{
  "n_experts": 16,
  "router_score": "sigmoid",
  "normalize_top_k": false,
  "balance_bias": true,
  "scale_expert_input": true,
  "init_std_router": 0.011,
  "norm_eps": 1e-06,
  "optimizer": "muon",
  "max_grad_norm": 1.0,
  "batch_tokens": 65536,
  "max_seq_len": 1024,
  "train_tokens": 400300000,
  "max_steps": 6109,
  "dataset": "wikipedia_en"
}
Below are experts of layer 5 (counted from 0) of a mixture-of-experts language model. Rows are named router (the router's row for the expert), up (a neuron's input weights, with its number), down (a neuron's output weights, with its number) and show model dimensions 96-191. Each number is 500 + 25 x the weight over its row's rms, rounded and kept within 0 to 999. Numbers have three digits each.
After each expert's rows: "comes before" lists some tokens at least twice as common just after its tokens as in all text. This comes from a sample of Wikipedia text that the model never trained on. Tokens count by the router's weight.

# expert 8
router:500540489480494482489503529526495477478509506477492477423492508472524492511488511469534512499501478517490492467501506505503502491474483454552515537480487502514488519484509517508553488477473516521513517490462447519451462513461477542515511507509487489509506503472508540496463530512508520505
up0:509492488478526503493451462525487505509491482490504518452447531526551532505485512488552504498550482514485542534487479476527513501490448485519540467475469466466472534507480512516517470488504470519482534503510537527491498471522489527521462518458463512498527457547478462509518505515515471455
down0:501468488501502487478454518531503456519535506500515490513492491514508472537509499499520493483512499497502512517531484509514527513512514525507530512477509452475481535505501536505528532500482494490504548498526514522535536479478538530528490486492483587515511457512489495491478487443516512545
up1:482511539481528499496458506531502533452507504525464529507484531493499542533491465472515518496492478531526498528518554483456463517537476509514534494524512465495518570517506497517468521452489474543496486511448513511466482523487486505492488493488472516506498534550493506476504467478518463536
down1:491513493538518529495498496520503471486493472499456494478491494493517526502530467536517502439523541518460556489511524453469507506489472498524498481503519455513495563495493476504471517480510482524494494459510495499452481455505524483520501494497482509536494466525510505518509539496514526502
up2:510512491502570486431504494476507508544529528495496493458485459491491527477544518541522453545495521550495465471502491492518453515493505494474499520528483516530537503551485525489478487506493486458500497474474522514502497511490469491504471475504477498515468532479520479510506478479499500509
down2:440467505520496484509501483527448457515559491425539505543485492478507500466492509534489484489519534510535535551481504510528494493512495465491523472508500470512497507489484509486516497493513526503514464491477496452475482494504508503522478512471481518534540464515553519505529507528491489532
up3:489537460470490455547466477446474482499536540504505507492464479495521493511487523482506527492475496537536522457486499504494531509508461496471500502508503474498507494509523494526462517508510481449512509486509485489534496504487494526492461502546485542504507563525503503483572529514466530510
down3:482503513518493478501495496493500534485463549481523453492477478504485504533525490500532504516473502501505510476521491521475497535488510548506520478489499485497453512504473542472430498501509488506473465520536453526478452498523511529482495511559520481522491533558436463498524463503497499464
up4:478485498480499479514492516500486486478529528519504471473494481539508504502482586503481496479480511521539507577489503454480475510496436473503512496504487502540493500533468517522519517501540522535499487505535490513513482511508494517504512511501533476472518481481478476512524489482487527537
down4:510489480491488502477463485506481493499428460518468514499512509496562490522511474506473453527494515467546443495532505508536468477485474530533518514535505485522517458510523533521491562495535501492511453524497462517502502512518498483515494495476535482524482528520493522513477482497486499521
up5:479478506467485525508472504469450534488465491498489491542504490497463506514476523487524447515552512516487504537540468522482460471521468500513496488464466555536489532508480509523507497511500548496507531487455505535525475467540528481478535500490482501470525469522507491473498519505545467520
down5:482514467463498482463515462530501493473485482492506497486495472504484496537494521492491493537516487483501422530472490470547522466515474502480463499506458494463528492494460468459527470495543561481505499503568484520448525503539534486492500479475501484441512490460504525542477494477479510507
up6:509505496468495478522445473506441486507513502477466510533517528479492530508477505511461498526496534487514488515480498485483516554518502512533499528534488537472491520493484524531465485531460503522506515465467508501535514489522462465508495510471487476516535477496546499452511518542479448495
down6:444451454482531512512499505498525475495502503517496501512548514488521525531477494507525481496495477495463508541548480479510484484509486491523466524500504487497494522471517553545485479490474490494515533511453498493487472525496482487513492442453533481524498505520494534532501495518552525498
up7:494500461496503480491479529531477523517518490480504471472481431489484454483528522512480482508511528460549496488512486523505481532504484495471491521483476514534479481518529506502437524502517484459484465525540531493490465500518537517502462496517466505541552529500457505466499496507485471473
down7:506500482520472506497515520517499512545497491465481494492516478503489495497480482518449499499495481519478494477481465518525527525439493468505513501501518533511498476474527513507515535481491505439552528449496520520487529523511495499506516477437550506439505484511501534547475511471529502499
up8:555518473493528494457505499499542516504521488474536500489502518481524531473499516516484484490534501497513522485504546513475477506530504485497503495504491478513502519524529532506531487502475500474455512484498486479527507512511503473553476418522489499467503500522477467509468530495476508474
down8:516513509463533528502452440518497465515502486519518503480522541552449511500515503522466487531518540523519536517520479532491421539446526487493513507525520508463498502521484475445463528490497483526479472519515522496508500479473483512509462486521527481477522466507498523474501494500488485470
up9:517498452493515487531510512509458511560499500561511499495516484450501487445477546525519516509514523530487505429550529502510523502462486529473482487501491477534488552456471464530457512534522512480511540474498508510482482553549516467570500511477503527454477521475517556517535547468527502560
down9:497491461519456535486450510483501473484471493497540449471473517498524486481493516542485484487502537523478475521566469474495469519491516539489534494517494489548524482508493474494525490504513512480467487505475482501535493457499486523514498479491497472519547514520542528488479515476461505498
up10:460469500522533460483457480506534455523483507513488482529488508513479516479526580505514520527526493444530470555481488529470489460470477482487487518473528489497501518525495478518502519509473492525531483504489506488491481532514530546476542463498435515491476526522492505513475484493516484492
down10:482507492486499552526500498521495509550499479485504498520416505505483522498520469526505507489537517473517513473472506490457496503446497495492517516494470541507487512477468498484485508513482474509483450535545457477500502474533465458513518483471496493493516490503462481495517485529512508493
comes before: ":", " |", " by", "==", "\"", " =="

# expert 14
router:479526514484502500503507534523458484510464502475490517482526490531516489515485536474514520476507485535460510465518497488469505490478470471516525558512454533576481507549468505530524515481479563514510514496480495487484475460515519528557516517544508492538489518502506520509474499493508530468
up0:491483471531487536475529477508445495512511480465515502518548487444485503480528515487501510508526508542481509535518472481476473515507480459524532506507440472481513487515501464504519516478474505494482492534465519534500533532523499493559491460490527452486520496505486487482490535505533567484
down0:502466507523509509507507495473561522494483494530512509515510527487449482507517492503543496489494460496555513507500451513503539510520472532495481494547495476476523512454516500501518505565504482529494510475497484523442516513467494510533509497456512498490475500502482496575532529509493538539
up1:473471524511492559497494539524478504518505521481478502528528516474504501488502476503519533460524522537509469498504500466475525525498470524485480487544493438466524461504540499491501496444496481499523516482493478466471498504532481532513498477545464515475523480479473529491508519502474517521
down1:501480502481470499529523500521515480474489509548493469529498524491549498517482475518519482520505510466477516544433525495509484462523534509478504537510535464527513523487482493500488502492465474468488534551499538488469507534532520514485457517533490513492481514498489518510476484512488518513
up2:530509505458519450497486459529505502504514517485457515485529507486529463488496535513532470528524511474530463483499479501479486467532497454486510513500506532470462515518515517500534531496512477528508494535490546472552533502483501472495501515499503494527537475494555555503546501495483497515
down2:511541474498511467536488491508493456531483515511545465497453477457451528525490504499503492461506505501544502510452531504489478482521495479462552460510453500502485497488516507508549516565482468466512532515533510496515475494522477506476506471426501461524480501530503487527493482509489519504
up3:462492512510451534485475495458527478504510551528499526449501480499495512501513538491457501505482494491495468478473556496512460484549497467506465521539526483515519567478503492544500515504490536473483508480474510511516540449468522502447456520538449510482480503525531509545484485500528485503
down3:475520524507539495495521529499523510469502514529483465483530500504510513511536536493515493495516505485508529541479510518511501504492510515488477445485505534506471476509444513473498542517470473480537442513484489471517493446503499485506511511449490511498528507497472529499513481515516490518
up4:474487517523477488472509480489501527489530471491506509529469546490511486494477510512467533505500468510512496468540472518478497500505508508531496525483516474517481510538504469476504472532503509543534512515475487525494479522503462495496508524526534565483480503524524491494508496486466513461
down4:547491468483488558495472468498530503458525557510491474526500440486520447553509472482524532507489451479483505512498435493468495482528486481503524526499471500491471527522494459511490496504486453515474460522464486509515481467493492509519472504471502475497488472531515531502525468481470514508
up5:485491494491505490475467493502505480479462528508487484483515516493479484479500484486485507484480457511502519504481466495531523457516457509487510488521509487488466515495509475506519531472482540497504483494496476494491536499533514493526469532506481501504458529473526511528541518479518517484
down5:527553489535503490493486553530482477487514532487491494499532479515492472505463503512507510524497529543450479502471491490516494519500428488465485531473477500549495479513476490485458491551535573484490546457486503479496502499466465507481497500505484504523526493489517461479472520502466527515
up6:494498466511541494499503527498519521530498471486516532495483504491557491494489526559471467510503497478507527476483521531502516489492497505466512516501536476536492529521463510506499487511441511527505497542514455478512510507465493461489525547544464441513495528478492527481556512506456532512
down6:502539467523520517518440481521496471480503494482510507471490526524511481454482562474497487473494473480473509487498481486483455510529492519464489487495526497502486493506496521486466545501460452483499478485465517483472531493516517557538486513494528539487491493494468469451502516504501473488
up7:472473522485503500484488493524460495482502508509516510506471526510529461485456498500493540489516495530505511466488493484527484487484468542456525551540548438533524500478515483511476476508511549468507479483482492466536504462507490527502495532510481515516442505473526515433530504507525526510
down7:522500489509488448504458524594550516541516517463546493475520499489517521534490521510492493473505472501479484564489451502491534517489461491533457530516561498480501484453518551481474503500489434511494440503484500539496516458521553526488488517520488515481505467522541517484481510454516525508
up8:514516471502474520505465491487495502469502490445481473477486475501505491554475461485483509482458491468497465490531462471507496503498513494507508487503532504505461494544496466502511501493501493517541526502476475519469508504480444499538472469465484501480501472484481510497434505487504471511
down8:523506502511505512476528501519506492517485493482472513515513507504519497533436534508505548542511487506471533512455490498523506505482460475540461512443499501503485456538482497496465503536477499492535505519510543494544485516516513470475598461449516507461451494504496486480507524507490514494
up9:526513470506521514523479492492492522525453475527460459485510531470496518454465521493513485491502493474494540413485507527506533564545525495518517494469450543508493512527494574534502439473494534520520471553459485481510539468489557511547463503448527515495495446514443507499479502494496488472
down9:443492502504515504476512520521513492476540499493509493507456478499521462502468503516540483498512485523539509490457510487509459477499518509503513497534538510486539535490468501479520496493508479497515491558526509532513475489535495510572520493467546481541521452492522492513492491498514496477
up10:563507472496522501490513506504513474482509469508457498513505505514493553474467533514511496536514480502497483474556444487493476502495491530522488483502481494518497484515500495508499529493480470511499520511525563465516466514548494516500515521531501504477480470518559493503490489500504492491
down10:498516529509505472526508565495504480479476490529510493518507491513483487501492500471456452485455522499501518476538520473482548479400501473503474550510488501499567501501533509548475492547548499503464499494469460523486470472522533524482521464493509506503446516529502507464483508481494553476
comes before: " of", ",", ".", " in", " and", " for"

# expert 10
router:497533510487491510498515463519500458520462486506457469511463503523476473517486588480511535526527520539504499520478456507475527542480473477474549489498487502475548568499453555537549489491484525518500519536520487496511507465486517501483537512496475483465491526458503470444460510515481475503
up12:511519488506464480480486500496516502509469535498536447539518506465507525488478505517548533473490498507493443522510486467485520523491478498482495453497467489501488459471481509485510530516506480511498480547506468518519499498530513511526509509544574481522520492504501463514491497472494448546
down12:513521500486500482512497533519510508513497450503483519488476552528474506451508553489506517520482483519492498512536487533471569521473459489488517482496492528491495505540497510517521528497507505514448506464512475538519554494496464518476473520491531477495466516513498503480507479478486492508
up13:537529516486479487485497499499489488526480477517530480521498515495490480473511470501540517505482542491522507474506513477495480482497499478517519500489497522469489563450503521532490549486520471537505497503437515502523517493491529534480505534505515518515496474493428456486489525494559490499
down13:426502460521484556502516532505512501485476527510504507524546480466495510557496542512469500499464453496524547427513488518495512533505518497519486469492466524486472531552496504528481489503528466495539447476454516531481483522532539515495528461490451504472520472570500476522483521508508492453
up14:520469494495469510483505518534532505511507495545513538504493508444519471544496485519465556464462497499470496496460466540529469493487560514506512514499492514486574495507525501515525451496547511530483534456490495447535493516481483487452490492531483455453481511468545516538453508518494539504
down14:506480554529505475458543507465532498479503534506498566508531496471502429512516481510510443513526496527524497472509480517515453493538516462514504491503502526490526538478493508501465493499517502482508521490506512465493497475544527532498499507546489524459482503482512496533497469501461481500
up15:486475511534476490514535498502543493476490490515487557513458501454504493479470481495490501497521514457512545530473509510464518501520500471492549534517493473487539482541488507493522499504503477479489551484516485540471464477519516507498533526544449512456472492479541528469498503491521476512
down15:529544503487559483490457480528530484534532467529469509470490501471498530470511514518508543480470504529488487468479492503484492482498495468497499499511493514511526494485503484502506527522510527504485499490480476493460529507490513481491484514452507540484493483456475535504426482466476499520
up16:514555501533473478507494479494492398475469501454528473502481501460471484496499530546508517531513536546507476508506451473504506509549512490502493472513463528494511525541477504519502453493472501483491462480552499500519502489507497478471555561506507474488482486476496503502503511522535479455
down16:534528468478486496457483514482507454531518527484517483498483499514459497519514500493498517530516468517484509474465522547474568494563525547502500484507474493531479490515497504552484511507524474502520500502498475481513565487508453469512473476494455506512498509523505502508451470508511500509
up17:506487526471473471511476505514519441520466478488476503474537549496488517512467506551492520471488464522495498497495518479493455524517473482474540484518523527513506525503498437493476496503499516480482527514502513516506516528508536535518510491502547516463513507513467512486496495531489477530
down17:504500470462523471525516475489514509509492521536533464506564489529504499491488543507514437485501474487529479538491513474508465499469472507467509520525512475491452472500480526494528527495523516477515498481522525475506512506516498508510457514477511519483456470464471499514504568545515514495
up18:495515500521547484467508509505513478518504491506524509495471478499506464525487514505517516511493522514460438518468453497495503476528456510482471505514483500503506494479542491479505473478531511481531517488484478522506522538476485564534513495513490499493490480468497514428526498560472536511
down18:490468505528535501520495474483506463493429508526502495503470498489525483508476488487507482525509512573503528542515493529505513470553484500536482518504490517547515448519527524475530492484485462528489505450473479485499510503532502507490496507496472504562529531531513460503506532516482489471
up19:462485520520512490518486466518491520515511497525507469513522511496479505472480497463496513538513499536502507493471548476496486553464465468494509504503498469495506545499543488506487493570492493512490484501514504473533488509543524498481491479493468488487532482518513492517487554509502482528
down19:521499519545479492500483454467489504533488549522467463500532518493468490513527499498491522485504481463489509484486542487515461529541500505448519451494487504495532508489496465511527541534472505515527472510511477490489457499490475532534478480508519512473510536521495544511478519444479510541
up20:530481543502521472461509521516509519527486508478503503538495575496544503483497472473478480522503507551486528481511437510493528478471487509503515499483481525482496497485472514501487488474456517518496488462534483494522521507508506516483518511491546454476472486503480491481504546519539474535
down20:514524481532519487473489476516507531481509510555514506503474503465488483512491474505486479516474513489462514444489549471546475542498524526474491458443495520519505489501467456514515491483521495520491561491498503507468505495532499489463506486507482460483484480490503541482519561540494495489
up21:509504492497469485525516472487467477510507500509501498497492544503518546501508531464501502525499498513500516509504480514496570509499464558529508486484511520513512506518494497492525524494478509521459467505484476475460454459503507518459498530536486501475554539512504471501494513477475510529
down21:509540517555481518470523472451519454504511498510492510512469518442475492538542499500482508513501488463517503466511492532515520495439491487498496467503493503520491516484490489481519517476505476528516483561465497489489523447515490534514512500544480493510505539505470505500512549503559482487
up22:498543519494543523494517473491467453492486525526485480496541509555518523459487486513515541488479543477516522512466514461504514496463468498531500507520501473484499496507440528498514517493487490528536479506483529475495498520499454505564496497507480510564548452507495497485497432488472550468
down22:538498475520529490512459520521505496502456526502491502494475497482508475494507455501509470450538547480504499517454519494481502491492454511522512499491490468525517513558521536496435521523477501518556506474503489485512526454515456491483495480481479488500479507500515558524508467474499526467
comes before: " |", " ", "o", " de", "a", "i"

# expert 3
router:514508496487494488468547547521494484537499502475511500451478494516477547483478500514493499483537495512487494484500484466518511547499474515516553552517506531511485551529490491465519491500490514504500505505448487521549531520490502544451489525546547497515513476500510524497516489518524527502
up12:526521497504455512515497504527466505467490529464490532492471511464472504491474463472490529473493472458510484486505525463513514490545533459471483475523485515476473512527517519500492515525515498524501522508462462515490520505487500473495486487410465445486489495475497491529500525477497530526
down12:479535538531503493536537487529485517506496512478488507546522504518498490498453532510504515515552483461503504522513493476485524476484507505465482490484486535514516507460455506498499471488497486498503491531478497472465492529506498511484503503521475546469508493506468476507521515509486499539
up13:497498525536509502482529472483527503482470564496508518492514495544514548500490485515460513495539475496483509493466469473498477492532507506532489526507496452559480492488530505508505502468543489498480508509509506494478533533486470485482536458494514485506516504541504495481517491526526502514
down13:449512486527502540546497536502540463543522543516531491491483496459507505489529540478481532489441488477510523490526511500507508461480508466508505536464477572492525466532457496507506532519492502485457513509505478525447487506531503478487488532501506540480545516531491530486491525505495541544
up14:501535533441496542477505469535499482521534486449491508526519490514489513523469469509537528512460483498529487527490498503510472497522477535485487519518492480496489513532483494546498515497503502508496524501441512527474475472495500496512492521496511532539508462521510486540497497545505489499
down14:505545514480515494499446511495511507516464491507480516517467503454524478525523516495535469502466518529535534508531507527483477570515496459537518476486533494492528460508523449491493509493471485518460552469532478556495493482515524501520487470528485522510515487486496502530472507456503498495
up15:531478482508530503509530493506496514516530503488462480497470521506540485496526532505478482487500486449471528507514448519448496526486554479498531529474487448505463525512491500439470489522470554501474502506503478502474436490474466520505535500494505531493470499505499500509517464504550483489
down15:475520514503494519493475474527524547494532492501503452482495510484505501481519492507500467505509521524501463487487482500496479514510513494485473446515507494468530521547531525545560527542519480480456472480518519525491529521535456493459514541520480470492483508503492506515510494490455494508
up16:472480539498511491476477529468548496526509517522504485554492505471504449507465477541486531496453491495506531490532532461493469528458497464515505471479499520512489519495502462487529502462455456466486477514515491511519496479523489483503497508470509492477537540505529543544537513528519495545
down16:499507501479537513553468483527544507530475453510534482496499515503526486486487500510509507461486486533490485555491455497493532498491474488535508548496509499492501491493471498505504463503541486490551501501504518538509481485551492455493515496473504510545501492477500491492455521497461505488
up17:532513520512462495467529514505495496515524494521511495483492531520484499525485495498530480504540522514524516430438483452518508562518470498498504466507468522451489498544501512472497457492480504496549507510496483506448491492546495451473511477510497537492478495539537470521537481480509504528
down17:481522515516522502515518515542538498524512495510488488448488433521483541453505475480508490520540541466506503500528497503480515513484525535480540510470553526513505536503479475455472496487532469485520529503475494532468486517470441493535478490485490479483551513498461492523481471492491463501
up18:499484480480505526461436480534457481479537478496537545471452492495519510481493462524496512501473456552518517487530518516490508458505540476475443488521519465513504541523489481496517519465539524496527531512508497442508528485488463468510497484486532498514549474453472509503525563531536529456
down18:519504494485503473520525505463487534503516534508504461445516445525463509520530535484517490513478485535513464538472501462510480526546482460516525553504488494525482456476484480446476490505493507514460506504481520483577535495532525480520475535510526482542476454466495500514473509483535478519
up19:516468519484506515508480501466528492463472521540513510503473521526529514475494560499491480504522456539503505484542478503479527495519497522495461510489453491550525477499462481464500480500555478481517549502473469530538498462472510512537493454534510519479474466524505516518539506522481496518
down19:485504511485525518469490512541461437550499524484515524514482482558494498519492508536532494512482516470534481535470489518511548539511454503512529537530503473487479505500520514531522500473487518503542490490498504475497488484484519460513507501527446513505476497530472498506499528494477473496
up20:508463486533475477514532475511478513476477452457504501499520515482521496482495433466518469440492524490459479534561509527516539479482473488486498482484529483428468536471518556521509503501518533501494508471497514506456528525497498516453508539494507485476509495531462502511517487492468474518
down20:502495490495492526527520500531529495505470485498491500506501513506418533519510458516517484553512528501532450524505498524547500461500500509480462475460481549488484485514448503504519484503492438497492439499504502438538532510497512525488547478471500509524519487502488548539509441516477490492
up21:465511515549501477531501480496514486489483504492549570510505503521524509474463463502458489458451564511490483529520495550471477501476516520494480493493525543461516526528515437510483466536536515513493491510493514524530507556485450493521439505486519490492499514506516505488512506516539501517
down21:560473503506455551522480506460490468466523476492462508480538543488510507475458493483457481483483543456528507526498520480536518480499537527518483496434490467468523490529530498492549517464507479496514540482434498483493482505496513516513544479485510449470514508513481503472493478465527466480
up22:526590509483526499503521500539466489511488509470481467483465521473471527468479479517507460481490498493506470477488488486480465527489510529499520493481490511494530500478483496503498521492534519481518497503499460531514549485516533508446475507461532452483479453536530469502546492518526506461
down22:487488490523482480486491477532526498513477470517454513527498464512487494487515482519525505517551522505506488489519547466528496500496529478560521476494506464492495494517476537513491458474524522538527494495539487510502552511488530501507516520514522564458475466515508493492496492499478500504
comes before: "\n", " The", " He", " In", " It", "S"

# expert 15
router:506573488469504510476502495478482478489481500554502481452450485504451499484495555478457545506507480508492510469498471479481511513514490478546513500505471528511524529491489532517513515488448539521503541529499462492502506448499480507516481513495500515491502510502488521496499494504493515509
up0:477549503497547480484487530537503558498495505492502475523512492536470480488488478457525480484504501458496480488522556515526521477466444505495484493486561509497548518484492512549501508520540513503507478519496505488516456540517556493490515523521510487519486523495503517521493541549524512512
down0:503507482503501507514478460468538511482487515503516508488486487473527493509480484522522467511581509505517512527501470459463518505494475519473494474499484536499469511526527465512521523463498471508515521548477526474483509505503503527523476580533488487481486447499477513504552485462508559493
up1:504499524468492537500520535515484480510502501485499490512482486480474500502508511495550487456518459509494457452458521507489512538510435506533474482497500476496445520509520490543524463496508522497542514465458510532555514500516473527552523478515475464503502486470516482481469499503534485499
down1:481497513474514525501530507550501556502503503520504496501521501477494528529524498489544527479498498489507517458487517524528484530468489541481505481501532488461475460505498498513519533490524497474527446507482470552520467505512486502520478497506497478538542464563488522527506501502480546514
up2:506478497512498562495475475467475472490489499457512483509501504563487519474510491513473540463464515503529472446451500461520516502497473501498487513475470515493512534521543527498510507537503534510526463534497511513519501485516497541490515458527508464426575505460473462494477487505470468494
down2:489455505516498574521482466492511431496543467497496497487491485503467503536485486489519501500505527522547502503507462474475498520565502560465483493531495501489496488506505504499504536490506502538490507473485486535515489482449531475511507478516516550481513558481535514491488470483471471516
up3:474485510503520537494512528545478491505484463489472474505525468501535544489491455503498531542475475504528514480522524521527484515479484510467476491513493543486454508510517515521546495451460493543502463489452522514496488515524492477513511525498493484502440460473474513489508475492463501469
down3:492479482514473509434517489506516535485519505446500464535514560523492478508453522472486501539493521547497466485508472497480527517503508468530480487503494480544492522516513474498539476457503523536453490465516513507530458548507493482493487515476534508513492454516539506499480516494474568492
up4:473531497484511531547471504550507511461514538480500542486492508457526566482489550518495533529477498509551473533529509503500509537481518477488533510489494471462497476548485487488513472502464512508485528508473479513514501476509475493484492490488538467479531471503456489508481525468463524484
down4:519491473524533511500485488498477502546524502509482510503500504493514551542463493496479485451477502495566550497522494472514491480455529451499504520492497472539503492485489461529512501463514476516479493532562513503480444473487505527458493455470509530510534495501508534483514516489520528519
up5:466506521506476493488504523507531458475505435540535493503481469464533508492487485490545498566512483517482521538506530484533495474498490490537503462511500493475513486490506484492535514450514518533488531448519495500522500527534474490493495492474525511488514507481496482511539479485505522515
down5:482483508473527482485469518522546504463457537487480477529498494496514471528532483539480524487501503549497493509501536500471490479510470498521496540505512538514486481451544497484479511501477478474494517499504496495524479470483486487503469492471472470498469542475541504483491528537490517502
up6:519513515488465495490479502524507526509486516491472529468519476490493513523507510521472514511510491483482528504530490564520471520519517496549506496510457479516519471467496515483502493464481458487492509482461534522505536483540495510550518517470534460485487501496562476537488526496479516516
down6:492499511493494457507507481494507495473472512519523505450487481455525520502508504529482506531528533496526496493512511471538476499507504515496500525491517546544530453480467467480564502508543467516522471491480478500457496564502546514494477487497525515516489511451547511489472471522478526514
up7:509523514545509502475472504486462472499514468518464543511532531467505519513502540509513464493501497506487514429487507496517452502452477468461493509511496519513485496473481534507513478513502488477520468502494494545480508511479549455488468454488502491496523521495521515455489516531487503547
down7:522478424509521492479453492542502468514508486513523475494499471477498512514522482510486510494503508544520476515529463501509492467513520525509491482510499493518451456474510528526529470458500487460493502501521517548514491502485505505506499479537510508565461502501466471477505519525481488514
up8:524511503474509462513492518479512537514470498493502540470539484491519459460502513485496548459489504485550546490470500501482493484512484429512528485486497448502487510475559511487490510518552513504529478527519488493493479493507525473516508470516536478481497471475444491485521474488513473508
down8:509438505516519508486491461530507531477506520512517513531486523523545527507491482528482519475496510525476550442502534503500485520499530535507511533497518511511506512459511502490528483512562541479497501519511489500516463513507471508520458500474447512511501509476489436505467537526505452499
up9:495510476510528496479532467473518502530451510521525511527456509465523532486505505540468500517490491460474563493488485520529485491471516495532521526474506479500489456527487507517489451520477491486500516497480510462502512511475489486490502463512494517499497489487491486506507501496530507521
down9:510499529548545483471510514485484516467542541506491493511520524439549537493498504505514470509556496503521473469550502504507479463492471531493518506490494487521470505552524477471494512489477489479524487489500492525539508469503560500522472517486500505490487508503473510476489488473569499521
up10:528520510524494527503526497450495477537509513496507552453486494474486462524524526472534509490491518514495480491519475458518507422502468500464499493482493498518492493528513477484472486512509483519503470486454475469515497473529516512483519561507506523495490494501549506523462542482526453501
down10:492467475506496531485539507481502490474553526529523526544492469491470536468518512528552493523493523523451493546495478471488505456502460502465479485535470533462513497536518523502519504475442506524494453521462505479467512506476498468507485550521489497452475448550509494482514473498517550542
comes before: " to", " the", " a", " that", " in", " of"

# expert 4
router:503536475457500494459537537538487485507536499535502483441492509496486535510478525453461510485524486510506496484530462474489523522495507496509517516501484517501485566511490506489517484460465520543537491495487478464501486478491513500497481515520546500469474539461504537447507491534496474499
up12:466515489493546491522504490555486473513468510501530521492528475499541531491494508478457526494496492499505503496465500483562509480566526485477547537536490511503491481502495526511493503481474460506525488506452468480447508524544499506479479482500466496511463479515506501495498492507546503485
down12:468472472499514522499538517518501484438475469534464481498491501476466519478509505505489490558509468464529471507434496484486484526462483535521512525498484525462489530549511484477486508515502528494489460480519473501476538511506490470478514489486512508484478472482499542512523457523493500481
up13:513484443487519457517488474491474499503540541512476487463507492546518465521513530508470520525463498495475477487510487523499514511503498504485518504488522529514535500518487473477491510532500530545478492455494446493483542492476504494468495480498503474521489531513512478470506512501512477484
down13:463478534519518491494479471490501488484544496482508487465490490459468458541542489498479490487475484521486473477499495430503558522494495525488485532516475470533479518506517495506547501503515520508503513547456517497516527505514494483514461455530505574439485516507493519548511482504515552512
up14:541514473502501448529489530541502504511442553490497481451498508516488520509497495489484497519486508559510512504500516530490505467517502526531519494510498438500518480490499524503515525473510496510509442471501492484446499527485510486477479514476515477451486516505491553525524543497498515479
down14:482524492503520496495505466474477529524489492490488445488504505514520539491550528464514505517466500485520511517534495502520486499517489514485535475521491501496508469491463477501503535525500504514484506523550522496513523470461445445493480492482532497548492568540487541515500495516492481499
up15:478467485521502480507483513508467483518489508512502516464496498495483520523519496518512474464487444522516451505482516534470510536505485513510508531504464484517513537509496473540515544536504511537488555460546485493504493499518534527521475492505479530532531524474496484441530516529483452543
down15:508505496512470488499507508534457469522541481497528490516491502513520496531526482534525505472495502485497525486522498565515505511543485511537476468509526478512488473442503499478439476506465522509460453556476534501500521545492521500516482501479479523513515481500502499492492487510507521509
up16:517475498528427483481501509498503484532500494537512511527478490470521530466529520468507533479496507500565489486517458504470499510442500472499561456468473508549527477491501505486479432479519493492527497516477520466491426505570524493463477502464494504471535511529506454509523518519514548496
down16:502494504521469436504491478507526532442475501501454517504486505509471544503490505476554488486513497478485467518497507475485503488449502514514517512510525514545536510484483521484474493526485515529523501502466502474454494493528514496478502499538473474497505534460504489476517499494542567450
up17:540540498446452485486507498522516494509496502512514470530508500535475518512501528467485494531502510525507512475493449513480492505497522541510544542456496519512490531473509474470430464549520467503482500485548514522469543475532516510524502471508496521530477527531492506486487453537486500524
down17:537488477490519500523474500527489474516523497458498513502526486453515461457543513519487512496493482515509469491479536484551499484516486466482468499471540525528537475482497563478485502490504503467519490509498476518524483483494482508509481501526549510500502484496508495532503528477487565492
up18:471479505489507480512469516465530458492491471476500485525498514479475537506479494506532529531499521463509489515507506521472490541524470487473507509497503485463528523500522536535488482535527472479497442484524548518478514466468483493522482520459501500468489464500502502500493520503529449539
down18:535545493493558511486479494560486495514491506494484500488548452502514534472533497481487478467467482540519486493482466532507462538468533503508451510501524459518548556527495510508448500472504514523482502493467491479487518474506484506438504495513489472493519497454502521512513529475478479498
up19:516510518517493483509521530457505464505518501507451508530504468486524468495509491502514446468502513523523481478544473525535497496465536533454504515500476536557507500502477461497484520492490470526509496473515471477451506502487510519474509500525495531494485497427498513475524527507527494478
down19:509429542466484524490434511468533517518442468512529520497479486470515516489516491512486533500432516457510513519482508488462494478490527484466515518515501503489483489531520549522548510501476483451517466512505481503495506505492503520517493450511498485525499499510500495480518525505516480475
up20:501493527432523475512493478519517502502503495508483512529506509496486527513548499476503489461533501498502485468508532480527484480518484477546483546504518536494502500550490514491504491498530519496488520496535506498493464522482511524489550458512533540537491526522528507472441531482511487498
down20:508511470499522474519504508491465564476498457504475469481484490501487496528496521503486492544456498558523493494493439467539505466515500501495517504496470484526509493493507520484493504562529480479473464505456516570479525499497505482521506478528506471440494491522531481504484466457504512484
up21:509473483508524533513532487527541511497538522470514501492531522481465526477461524479497526481516456488476509525511455473467502477489468506459462554496507497485516478507513486509491516482500505501531536498469524559502527502518475521482457505495501474479474480492511494508551479529512514517
down21:511500532480525521481545477520491499503495509499490468530509541478470485524480485473472560485489531510533519525500496497505510534530522518485504500501556499474531467522557519503479517467501501496492503508471487485517496444473462459522512491473477475442533475466529500506538491499481489495
up22:528494460486529487516510497511484542501503476530498473475480544507524531516510543469523480503463510495456477484518501489520524458533458562533532490492514439467538502460465518511546477506485516521473482525461502512493517543525491545501509511509482480487470486475474461500540489481499466526
down22:487508508525460467535515467524515455542516489498554513503507496478511493498496484483470461520526518491509512518487506485509478489487485487467463530477478518499578492501505510478495489549538507531550493505508486512464458451476498477436497486520497512521515504477484495481487514499475473529
comes before: "\n", "|", "-", "==", "The", "==="